Experts of a small language model.
Size: 13 layers, width 128, vocabulary 8192, 23.3M parameters.
Experts: 64 experts in each of 13 layers, 64 SwiGLU neurons an expert, 2 picks a token, a sigmoid router.
Training: a variant of Adam for the experts, 358M tokens, 5466 steps.
Below are experts of layer 9 (counted from 0) of a mixture-of-experts language model. Rows are named gate (a neuron's input weights, with its number), up (a neuron's input weights, with its number) and show model dimensions 0-127. Each number is 128 + 24 x the weight over its row's rms, rounded and kept within 0 to 255. Numbers have three digits each.
Before each expert's rows: a language model's description of what the expert responds to. This comes from a sample of Wikipedia text that the model never trained on.

# expert 47
What it handles: Numbers and nationalities in sports. Count words and time or nationality adjectives in sports and event text, such as two, three, early, late, European, Ottoman, Zealand.
gate0:035119129171105127124079147166156133134130098150184129134120119125163131132118109107088125113130129103121114134130101127097151170128105134111135157118126128138066148189134114129127141111134116147132112133131138124149131121145111104146130131092123127102117156194088119132128129155116129132116155132138096144062098162127063158154135131126126101120112124127126086134119137162104131111094
up0:183114125151127111129148177132147120141128128141114170164092127091090128115136128112123147137186148143142126155131128140065142108157127133104108162132111155123168114146134124113172169075126127127127106124118115135131138133166141122103122144126125080123122111157143126067128166102171104135163108127148172072152155122126129116128098142128152127166177098121135131130109134173110103164127
gate1:110128133145131142170100178140120098130160086159160104134124127159207140122130131136128139133136129142137114117139074134057132126133146142133129125035107132127129110144134126109138142159114122117183130127132128136130141202112123165148117081114133084136176128117119124094138137122125129107097124139135114098128123154126091127121114133153153126094132136141131090144138129133125129078166
up1:118131120125174138129115125106133154101150089137130146133085114128170108099136152131140125097084131114125128122130128090130134086113166085122098128087124110115127121144121134130127160151057121134109118116124155128107181135117090141128129093129125135115149097114169146153122134130138127088125127065182108111128080087045109114112128156179138125124107142158135131117127147085122139129133
gate2:161129157122161142186149139091107141124130124182119141107155127137151124118112114124104142129147137115167144136128149123117078137090130082099132173126128149071114128119130117163137105128101127117165076197145117073152130124134131137104154145124131194129152136124157129096140124128082116129137081103078092129118143133081121132119113102141079139140149110124117132129092129129128132127121
up2:130184180110124156155128167121112119113122124194127049128119130079151120182130122128127135145131066145115131121135138106125105128116074090154129118128126132096121111124118097138139128195127134129141098190132135123160137126142124125141109136127127135149154126156117127080170122158145121111128129130116095160109159122084104124136110129098080129128161126131129147119106163098125130134127

# expert 24
What it handles: Institution and place nouns. Nouns heading names of institutions, leagues and places, such as Conference, College, United States, County, in sports and geography text.
gate0:133114068130115143097141106122133134127134116153129120126157178115124123129131125123105111122130123125083129132145118112087139122128131132134135150161160115147091133131105116053141101127128134183151131135136078145194123147131125155126135125156122148128105104133170144214111158128116132125123135126091126144095144128080129087128123165053137113125132138140095164118127126128169159102153
up0:125117138153141129102131123130150133171130130170130131144127121118127141129126126202123116100110101132163062140130170130141090130082143123087177150210138136129118130122093132146116130094127145127113125137124103140131102086110102109113131112131134106133133120123106104134132128096166125121125139134108100128050137123091110131142158114124121124127153062082148135119143129142115060122111
gate1:124127118080132125120107176153113119116134122124117119126130126057132126131135129108130099154109179128147127097086115147121144054128131125161132160135143109135130155076135120160121130141134121132126122086120059075130087127165171122169152147154120126181105122147137107131140123136173102143126101139101129127123064130118120126138164117131103133173139142189128115103131131118125129125133
up1:086130110123025127079162144090134131133122127147118142083124131113161106108135112129132123129131110145133112141127128125102112166066133152152127128160151117095122114149097147132118164143154057127127113128136139129133129139145124118124120152096127089130114121155120131099128130129213120126130142169143119141101153132138077155120113116136123123135128083133134120133132172093128119175160
gate2:126157119115134135125110134143126159131128150121151132126147099099123103128145119108210116098142106044152163127041141121137105101114140126128125143131126121129127121127174070156163079136153130144148123129152122125138134154127125116166133132130152108147132118064127128128137148134099133126102105142120128102088125144126100131123167124131085142135150082125091129106177128129130152174129
up2:164107194139121163210102110098132134126167103187127129125138138122142125174092148130111083118131163125131133117152052146122178123129126153121161078157143131136138122114097171129118133119124133139143124171117142136080150086143126141125138132102114146114151130122123180114095128127129116143154144157166100140126141108128088123126123133124123131133114130136147103183108129154132131128128

# expert 43
What it handles: Proper place, institution names. Words in names of places, nations, churches and institutions, e.g. New York, London, Ottoman, Anglican, Archdiocese, Massachusetts.
gate0:154124112155138136136138110158143063013127152128147127114141124149128120083128071129116113111131158127132127124131126119148127127131126116148126137101075149160130148123127111174134144153168108132131127123144104141096135107129130125094164131207124109090130095123127143130104120086162117118129101123137114121135131119153103137132126135143084137133113085068111127176142123141127112123115
up0:115132131151118183133127112138118159127124135154125132115135149127156093113114104160170092113105145131151138098164126127110161127135129115121200130059108138146116126187131148150151157128159146139150179126191092126128150161113118123131129138158100087125144158123138106126120102143138116166100119138138107136080130164106128122130047119146135136157127113114145126183132114145143127120144
gate1:135077124126164130125126126115130124109154120187160109158124129087157130102135112130132081119157111138134135101126128124136156124142135081134155110121129166120138122213130105071135105138130129154123127080214128122126200132134133127124128130126131110136126119122147149121117096106177117127130157111110142124133083127143130082125128129130101148102113134129121172178134088145125159115123
up1:145128156153091155140118148169138145139148128126097122109128138130105109094172136138128086139122126138149119160098093073128108140013127141130131160159147121134090130111146143131117129105130129120128105136155107112125086094128133128161117127131168130132109129130108124147114177145114151125119120141156119141115136123140126149129150141066117129092068110130111058132097124082127127131127
gate2:120122153106108136127123166085129119140131128109113110126130090111121154112112135130148189129123130129133129115114080102155077162114129106122119152074107119125152095161172131124128128116131115135163110111135147154116125144137140204146126114096124113148128171128146137123126085138128119116159125123125146105141113174128112136108200133131123141113164039144100078130140082128126119147110
up2:146131142160128154130114124126136156127131103239127132140126158141145102124078124092108110089111125087126116143134166138126144127132140143136140066134125152141117127121038133140144141127146154123121151108129070126125135094124130108127119146126133133105120106132101189146112144131128128128115120129130098170129108117139128124145108071122105147119123135072182146135150144141120148110141

# expert 63
What it handles: Media and list labels. Words like album, season, species, List, Preceded, and colons or line breaks ending labels in infoboxes and tables.
gate0:138125132083133150128109173119076114115136129173145128136131080104127128084139130117151120128138155150153130139115136124118080119139129122159126156128170131129146133128111108124142113152127165134129122134138124121131136130100127118092094134182113064130129121175131039167052193112118149146133133095092105094149131131108131125180173108129146127135126116133109114135128139142135121122130
up0:130135150106111123126128117135128147169139117144133108142084144133140113102070083127132143127130149089104112135147136129130119126072128137136128136143139123150154125119123143097131119103111156122125083144093175092109132134134116142127125127127112127061157133108115129096132130114113126119112098126146161128131166176132143108080087130137125133157135113132061156128063130133147218183128
gate1:096101138152127148130125159131118098140154126118129143130184129125118128136177127133109147129117102105140145125132118147117081131160107127166118160167120128162133077140142106173130122130060149129137121140133124121128169161147204076057089152123162083084100099129140118129151130131138129135109128132115135128128134124107068104129131124127095146085155126165132128144151114128106113129139
up1:127073123128096097129071148153133125150111179168213129130161127186130142126135125087118123150130175130121091115139129168125130101149126128150112128120170093119111102121132132134192063120118129131132124152127120122122115134111124145110175120135132148129124131174130115120082160125125154110113146150133083139089126109123127133102106128120153135123146158096108148094137123129128125086155
gate2:109129149103122128128126141128151149154098169161114132121132140123119154123141192097151126109120130144126136131169172118134155129132146158116105064115142179127089131121130127107131128128137187140137150174120158124131119137121111124068144131133133130121144126123124132129124128097160111184130119111145128172137127116129121130122128127126126113138127120231130141079164179089142134128188
up2:124142110083117070125129126183124131128125142129132164120102103206100134128145142207092112142153123132146144144122123129143127153123128119125123119114117132126152132126089109144128094175132128129105165141205159128141128086124115122128128123131126120089157162154068110128126122148117127192084128037127120127129124129114131107116106126112118128138137114127127127158131142123132124123138

# expert 9
What it handles: Prepositions and linking verbs. Prepositions and verbs that take an object, in biographical and sports prose, such as of, for, including, against, joined, played.
gate0:164106164120137148125137144124136180125159040134128109145124128113150127073124130113130129134153128116138116127092115128151137206140100126128132102124134124122117121104123109146150076082101130130119129135128125114120096099119169131173125133115123129130112131130106135124088132129130167123127073085127083095094123218110118161117144110125148126114125134137087128137175110139129144130139
up0:183110130102125123052101142202115128150128171133149125149117128130125129136125115121156125123127190127152135140129103138114119122137105119111139127144130129156113145155131151135125073140141126128125136119120091133120155131127140114127131140183093123129128127126179129152115113119127127117022163136152148132116072121153124143139158141087105130066151127130131128142137117156147159101132
gate1:129127096126122125150130130104106145134137088117063131098134146126140128106076212128129153120140110164128128127122131140166130124126083168193120094128118129124103127122127113149139133123129127134131130158121121119095136119121158125129126161127123132126121117107161127162095132132181087097168152066120101128134097162128172154151131148176130124137127127064121118124129115095129116175167
up1:083128156128165123118075129125151146142127129149129118158140131152128172118141128127152125100144183137161129128169122141129134126120160143136126133102126137122138085132134111133125177072189140128119146133119124148129115127128134119132109138105201128080109128127178141142126145108157064079159127147152124119179085138112128141166113136131130140075136180139142129159131125154169121141124
gate2:129122099112079128132132160124119125135133124141113126178123134101129140101070087082113129173132128132108115146124080127155123131108134092152102113124122128165125120127138132075127132129134130135119101128138150192123135125123172123129122197100128118118135115131172153123137047104120134054137152136125128128126131142108110126144167160129125173136131142097157129111121183117151117128168
up2:169138098112094122120154125126075116128132122125127140124151189117134158120097128149115128132128127127087092130126193122168114135128090116131047160152126178170161115126185126128126148155130130128122132135110127134125128116127131132135132131121100120128174127111149129109167061131117128151148128102108146179158134125076107108160130133154158157143147130136145134074159158129137118130126

# expert 41
What it handles: Commas after numbers, places. Commas after numbers, dates and place names (75 people, Lafayette, Louisiana), percent signs in election tables, and reporting words like stated, because.
gate1:127130126123133148210177072132158117130125097129115132127132128121132156063101110140156142159118143132131107150136145127128126160127109116090128127126126069108147095151177118095130173186136127127156120111158100161140165126112109139125115107129128130126099137116076127125153113144094085085165096133111126123177128125146128111089124125103130175127123139129160148129124140121118153089142
up1:129098119132136126128133127172142114129126105116123093140127129136129131114132116127113166138115154128125130161028109133128125159129115081124115126161142129129125133123132134107124159132129153127138126129127129135218127105126110123145191112128123126170097135044106134126116128124156122119114176131132181130127143122122132117096119104095121183130077114122101103118064122126124131091118
gate2:142087132128147138142121129095125114134139127129132142134125112123128159124118134174151103141113175125129120150111105077155128163136134108124121132139114119129136127128131154153096178120079157187145128137143081116123129137128127153135114087142138144090108084116134141169129128130146164194119128125099124136128126143138129132127102116181132127131131092101125123183109036121112133119049
up2:134055128122135128189115135120123124151125128125149132135129130137130141119143129137135128174127167098164116182167041080131116147137128098130126167132122119126137127129128167197066140160121142155156125109129127148131137114120130157125128122126127146103122090123136163127132129101104140131131130145166123093173133158118124116135126128133124089134160120143080120193128129120116106116082
gate3:128126159165120105156173139101128058135134142155043150112184117131171156163135119127120101128121139145107108160121127127145134130085109112107168128122174148124126134094123103130122124101104128128107139127130123111105136080100201140122091128151147123136118083119127119120144128127129131142124143168104099153077125142148121114175124138148080140157131119175134127142097136128134130124142
up3:129129090121179126124155168127105129119129150135125127108121134080136141123155095130160129127142109112147145149129129159147141120084067117171135177126127126128127111095056127115121134246112141126102167122167096128156103144137128121130136133111127126112151056123128096153161127151124139135128133130137136121124164145102141131128112123168137160130130103137129092121112107124115133103132

# expert 5
What it handles: Score and range dashes. Dashes, colons and periods between numbers in scores, records, times and year ranges (14–11, 4:42, 3.8), plus currency and minus signs.
gate0:116133130123110126126129147134132138099142127128144165144162131135088125114132100159148117148131063110189109110127087125139130155117150084118107131127125174133143126127147138114126139134190094141124126137132138091148106098118133125129132134088123114187127111106167120119133130124128178066130101129132041136141102148138158125151128097163069128157077120132089131122142132121161127139125
up0:148129125116128130142118110117057109127091126129124130062105130130160127133109126106117169138121086176082105156154143152120125101129114209133148124150115127091098114117130157154139128122135126116105071131103128171102162130130132114132151132133158120090129230133120143133128105138130122134125171154101162166108134126140136124126132156117134131121127153147152130171129131150129157133127
gate1:149137150138076126175104205135116113126170133132116136114144131122128139148126136118108125076126141135127096143129095129137145116111129135104144114127119125118130123104124137157127084167122163137099114158110124157116099183163129154131136110121159142117109139128132095191125145122141129096125119163151130035178127158129122127147185121178121110088128127136140134136128167117127158141149
up1:131127128200094122126096134131112110118129143139113136118128114113119114131109137119092070058123169135148105129132136124120129123117129124106144118117130131084095171091126152135146123142121126136105156189122120131135059168138115125124143113128220132086128128167120110146133129092130128121100165141143126116165130128125121129180188125177148124118162141130138123134160142130126118128113
gate2:086136152150151119100130123098220049126128100164098157159155127125114136077126172138127091127143148125128125113151128113159119136127132124113112132130121128131174141140141122176152112132119175129129127119205122128150110123126123144167128133131112131151093127124113135122118151080142137145097133141129125136121128124128127147059118184128128130130128094136119127122112100129174083135118
up2:129130135158097144143132123095099120108180156119127152130138125137123076151152134128135107127140122142130109099139095119134143125129127099134109184180141124148086161112112130085127126178124107124122154153110125129118112128155129128066132143121127129154081136121142090109141104127092170046149141145128117129145122095085180119129150098150135164154128155128150154143178129109129132160088

# expert 48
What it handles: Scores, times and stats. Numbers in scores, match minutes, run totals, times and measurements, such as 65 runs, Diallo 30', 3.86 million.
gate0:089100111185101135195153126129122112121131127099127136121130135128124135049131129105146130180162138128128120119099142133170127120064067126141109138100143087139130133118133154190091116138137144128134117129118139122082128082124152135124146146109126130128100123119092088165152089122120136103133171131102127153139126141115149124135128134167133107131117136127124134142129200101144162142139
up0:058148159123096138191146088117148164142131129132176097125133132121121126129127128127109117128086127129168138130144147087133116163129153133149129130125119105151123133118127127102119070140127176129145153129099126119123122112129112125111128119162128118145130130086139143103082095118081128085114164126110112143086140135131231129129128139151131075130130096163128131130129128123182099128125
gate1:073127143170129127129120127139134053122136129147121114156125124121145127126124129158163153177199176129135140104128128119132141134092139107138160128131095120100176132127150134130127130129112133126119197079128127137126216123092116127135113130129120129123137142148115127152149133105146127109127172112145119086132131130128132110127105121147128115127084073119158152132153153165187149146125
up1:109103112124130134134096124164044113118169118169120129132138151129102138067124140128132126126137155133198133128116131130114143162118162072131144133126120134103124129137132130155147149126136140126123188126119128121099133127127105080137127127079134108127099155207101131156131125130150128128121133110121124129152123078139207111142082129137130126103084128135131135172128134127151154144135
gate2:199129051109109116139118129128139130102130125132122096114123129127154136132138114172130128171128129142132115155129133102148126148137116128104149194135124126098193143119135132129118225129129128142130095129136158115116145098091104160143107114120115147113120051125123062152129125062098129139128132125134162127110134124109165135146127139098128130128112120127116125121131154143109151128128
up2:124069107128158131078107099129119159130128073132136152085128127146088134171131134165125129112141119160156127101130196136132129114138138131164119128123124155147129124068125126146080119099138129128146116082132128125133117091122128128124097119103146129117154133128173117163133086157185127119121130120168128160068140103131161126129128129127101060107117125128129119130131135126147118187155

# expert 34
What it handles: Sports and topic nouns. Head nouns naming the topic domain, mostly sports, as in footballer, football, game, goal, also station, election, team.
gate0:139121126142137127094170129134140129127127086081130156067142116119150116129153123119020126070133122136134151120104160110128116065141128129143123133144132148130147118131137095141126144135127123114151130164168144129111111136127128119125133140151107071076117163117136132136152103114171126120142131124155037112145115131097149115144140153116110142124126125151117103125131132150094108168126
up0:123146129128143164124155125139128127129133130139111218056129108129132143158117161117143086143136128122130165102125123119129130209126128155106156125129125118123125162053108134124124145140122105126165128161127116122113117133132129133194124134115104128203141142100108125135129155180129127129101085136130125150130126142128121105112133157128112130131098115187162094140129096128156135126124
gate1:132068130124080096130134139094115122118127159136165096132143129114113085134128118127126146119139131131121124089127138133180159115130134099126131109137151149165162120131095155094122158123143119134210130128180124129160106136169129129122091129127128142128146065123153108157133051145143128143146127146079136125133122120123124141153111145185131131099163120129125150146073101101100142124115
up1:127149096148142176108115137129147127132128174109210123126136089127129128120150146132118168113095128119126133148148123096127118128120169134103120134101148115143162142081128126126082126099133132060124128095139128128131160103153133163117136119128086122091128122129130125149127192128107117092099139133090093128165119110103199100106130151110150154168116135126137102132133125084099114137170
gate2:130101125126114133127128097102118143105127119195112097126125129128177122153113106080107141161118126129181115141092070117129160170134105106140098137136089162130148128130124069123127130153116071126150121144122129136039119070135129154108125153149116124131150128126105113126126140130155109153141108128160101130125129123135142160129157137100142101128142111132130124143081157135127127056133
up2:134132131141152131131129120186140124151149153096051102153127128118130128139151094152182067123126146128126142122239148118126165123108129124128182130061149116123127132153136101174114135129141130127162124153159170133128123132129124128132097129127153128128120103130140144128124088113075135124064134139122163121108135126161128122118105124099108128123125138139102130124135122152129108131131

# expert 2
What it handles: Quantity words and determiners. Possessives, articles and quantity words before a noun, often followed by of or than, such as his, a, most, more, almost, big.
gate0:196148136150116144120125141099113176162128130126071128118187123125135055124119098151135136129173139121182138141128151109132137128174085112115139130128128137100129159156129130108124162167105117098137138101182127121135143081121165120147135128114120128100156095117127157148127123118111140102167168140135128119182104089131125124169137183106130125125112126101093152127129137107137128123128
up0:129120139151130128089130127129140173163131131132110160133156128086156129123108124118126142084137126140141166124163122148207113131125082173146131124127129130103171123062171126162109129093127129128107159128130121136126099130134170166134141132118119126126116115132189174164139131144137210121136087160122120114173157126125129122137128127133112174121105121094127128106097119103100145135103
gate1:128098133097160118130125132087123162081130160122131138122126133086112126054126081116120131121123150089119175156109132143077128171128147099119134133126148152117077107128116135129129127109159118117147127119131095116111108128118125136112123145149101062150062153111110086121137115123131122137108142117155097109137105109180111060127130118148098186128166134122102119108136126133131136113102
up1:137154119146119131132115128162065121128150121128128113151133116140132132199135125121124119129131099094095116063112149133123192085138134176111122101097125130134131127161139212158122138129116148132144126132123138116120115095121174096131153107199125141119171126095150105078145131117096146113151138126134165103123084129133128133115140155123122131152103084142147135121132129145085128146125
gate2:120083127190098124129054130128165138079138126128116120136127141103107096111092107117126129116143114058147148104116128136094128137127167131127156123133080131123135151132119174128129139096130142139123129091128129157143116125125138185105130124124091099119167163128163157126129126130116161111147121147170135121146129160157131141123168136111094160102163145114125075141134089179090133121124
up2:157052136183126129128118103119157136116129144114101129158149158129134111112080123070127127103142122107138164068124128126105133076127126147127130122128108150078128148126129170134128137105136130123149152098128134133112077116127131159125129121082054115129154128128132127133128119128070174120190129125153138125153099125124123122120147185121117142133173113119118145114149095126107130109145

# expert 46
What it handles: Prepositions after verbs. Prepositions and particles following verbs or passives in narrative prose, such as by, from, to, within, plus table hyphens.
gate0:080118104127129086096094123130140123144173139136122146150150075137137112134129120190119124109127109095116131116123173097130124122107140174089142129142150109127130150148070145162130103107105155130122183141155093124119159167141146105151126119131124144130135125127128129128049135113108123099107120170158117117108156145134129081115128126170112092138100124141113133128128128129058171117105
up0:153120156127121134131136101168099117058109094124127091124120151125134165144101134099124129091097177146137127104138145115174160122130128115099150133114125142142128131129138117129123194105096122126131125123126156158147088103156128140084141145127142124141113114124156145141124071121141156129152146118110126137142141122145150144148126151130129166101203159071098131119100172114168066135124
gate1:168129136134099124190126110158157127127129201128147105142139136127128104128111047128159115177128154139130151135130126131136129115135128094127124125144092098127198138130144142171119122170123128128132116065128127128122092114138135191104128130125109128085104136126127128128119119125068128131119138124141127129142103111137137128121136133114128148118129114044112151140111089173099125145154
up1:163116119128142130108128117089059100086127105121103127131127125120122134128139130112126154105130077130077130133126143142136140120122122199178086099162183145140110129106070182092130130135146118129124126122127129128111126154129105139134121125087134119204141127123125152129127128148155128127147130128126126132107142117131116129127096127157128095133096127169112100107128121035130142162123
gate2:128118109111127123130128195131098151126129089144139128182127109186114118129121096120111122144141115123125141184123141145111128129054139134036129105129123146168110127131119108127099116141131160129141176163130143139128145166128142087129160105091124123162127148088109123118136124120109103128132093143129126151106128143098132121123170122169154142156164126133054127102131126110129130108126
up2:100156119160116132142158104117102132166137131126138181131116150142130128140198123132123113118127141130124127106128115129128126130126152136150105179119112130180137109093130181102147125129131114133107118122119122118138068157108125128128131092125142108109126127118130134128130103159141140129181124088179177127165136127128161148081075106137125095132163110160124134130063134136198150178135

# expert 20
What it handles: Hyphens, breaks, headings. Paragraph breaks, hyphens joining compounds and section-heading equals signs, as in Aide-de-Camp, Anti-Unfair, = 1975 in tennis =, and See.
gate0:104106174119125178196095129116119120131194131112128136121159138156150157111043143126124160129092115116132123147145127112154115132136115138155128129162131143142128106129128129156098105153102127179162121109111163122128130140143147157096107088131118117133128128097137156128121125117138141128129116169131112123128128185106069137130179126126126115098142122141131128213123091126129134118115
up0:136151107152129146094127128127139116119082127125133143121093112128129106170150126136123112129105141148136164112091169146047142095125124079133136163075128134127112089128113127127128157128113114109113140194185112125136143157128086120128132118131162129139162133128104118127192116150128117162114171128120129149130127092107129115140102121133081138136108138124129127069085188144130126161111
gate1:130119150127131128137135129115131145126161133138129139064129131129096117132128153129107113123082091110102126151136140124151170093130129134129128099108126145129145167130115131140091131125112180126101138173072183129123130127091111133117114136066129128166134059130163134131059132118129207128093133109155128114135128145129144125133076134101127127129120117138122132116112129139125126130209
up1:107152155106159134142134164134099139144130121116094131116131119139112144092108190113126101129128118139125118105171127137128129113151121091118155130125082127085120153131179171111140076154204158129076113121123142139122130127138132138107115156133119131142130123135125062129128137194125133128156115069116123137151128148125152128141054134119154116169101148106129129158111126167144128114132
gate2:111101141122157129136151139130145147126114121110135123129092129133127126116152087101159178124135065117126103158093135132060149126128115118157131132080153138102160111125130136129145128133130132125127128127148136127165128127109128088120110165133144149139210139170123153170129130182162152147204106064134131125114130136128132141126107138146128119142076127128127129196107133133154119132142
up2:124120126134143135137158158070130099141133173128089147131122097144134173140164132173153127076124167127128124130082112150124169164151137154140121125129126171145119153127125118149129124127071057126129133115188134131142126138217128129129110077128076103134120203129129141093131120156128106149122128128133135124138125133130114146130134155157139122122139125115164124139121104140128135131140

# expert 31
What it handles: Month names in dates. Month names after a day number in birth and founding dates, e.g. 1 September 1947, plus pipes and commas in number-heavy tables.
gate1:124132108101115139127116126097129122128119190117125135128122129121142128124118117157132137155123122140144136126128115136129157125145129126214135131146085146101115065189165129169092131124112181128137128145126068130197108124129125143111120136180110132128181128072128130124100157098124183094084151163123129158133138133129127091119126152125109128128133124138139128140128098118139128076115
up1:121144171128151101133118115117119145128141071131133143132127127126132126103125126170164144151118123158130089139110111110146128147127124134122123107116124102129170109129126105122124104131117109122048131132119152122121131126064170145147094150117097119015119134108106144115124131120120169157155128109149128082167146128170068109108127142127133136166125160115143130126126158085115158132130
gate2:118129157121113148125136154131184203170128123106131128161163130144152127143129119133130144128128106118157122093166032137114186146132166129136127131117132121130136125143127128105151126116129132160131124178109163126131145143103123135115128192130099081132126129124121128123148123121109082115121098160135151128081150121118117169047171125127113131122143100133129129110128122153142142126102
up2:127128090149144130123063124129117131123122119144167140128109128110170126131148157192110129120130130133133129174111164099129130139128130123138114131123180130138128139134095120111087160128117106072100143128128094128136138132134133136128120121123126144196093121140125124095124124142162147130141126119104109165079131133129120152124131134105132230085128137117156117092120059134132131068135
gate3:120129150095127137138171133157124157165129076101129062079142105149132139084107132112130102125115139129094130135130128123129135125152134134111115184136135167114186080075085129152148105124117171134154110122132126117139075109106090132129121156157151064124136123113197117127135132141134125102131130134128123140129132127126159171128073128127113095136106121150151137165125125107122143154127
up3:108093106122135137173159129126126154116128106112133127105134129231137152115120128138129113128128129113060161145127125113129140144047173126090101144164151141104140123104130129213124146137123091128127144116157118128122131128124128121171127128100127125124129133130144126125142128103175130124189102090162128128127174158127122176128128131127115115126128130159135121170128146110111130133150

# expert 62
What it handles: Auxiliary and main verbs. Finite verbs after a subject, especially was, is, has, had, have, were, often followed by been or not.
gate0:142131126119147145128128126132119154095128116110169130178042123131130134127122145061123134166128134178198127167127102123165134115171128082121153133129130112104149128142092128128131128069127128128077117118124129179064128103148163126137122136136099129127165141131126142128080130129110129112143156118106092131176096132150140129091140116127160154135128141134108129129129128170131127119124
up0:098123128121116095128120129126128108144128173070097136130167126094119153132131112129133128036136124111106127097130125136104118128094113120130072150128122137178134126095228129135109122145140128128135151125128128072137104128107130146138116127133133093128100065116128128125146127127150129156130132141156157127099149126107112095152119134128094124116168114102124144134128128085132134197150
gate1:104146128120054190128125129128112129144123080118166158128128084085100134129129128128118129118083100127157152122169113134141109128144142084131130128128129124128128113148117064126122144137128159128120078126122128128117086154102188174111121152133132099148119128132124090123128127121089137128112126197158134124134133122125054120119128176126119127139176127124137130132132106126102178148136
up1:128148127070123179129126128088092191127124129128165139101112047117102122129130117148110127112139115127141148120163107126130125137120126132128101177124127148123127109126103074115102122134128133113127097136090146127061099134086198147127127152115124119124128154130118132075174125155167110142105061139176132121137112129118126104105119164130126115138125096147127131127130094133115125131126
gate2:130114180213115119136115139094128130176128108164129126093134151143156132117202126135164134138128126128185130085147147122124077129135128129125097118134152127119123146139128118157139108121127127128140140110139100127132144182096129106126083135160173132125127123120138113164128107124124135131122123125131116074130148132126103127126103075084158117129134126056120124137134181127098158109093
up2:130148114128131135125127120176125041084114139111126134149123061124125136143109148115094102127122139153108127145127122152127147126131120138130183127118113125144142112125126166089110164150129132128101127128130139120121108118145113147127201109111105096146133129131134159077130128121130124178130136177137131198135126103147146101124128176145129130126125129200145133122094075117116086135152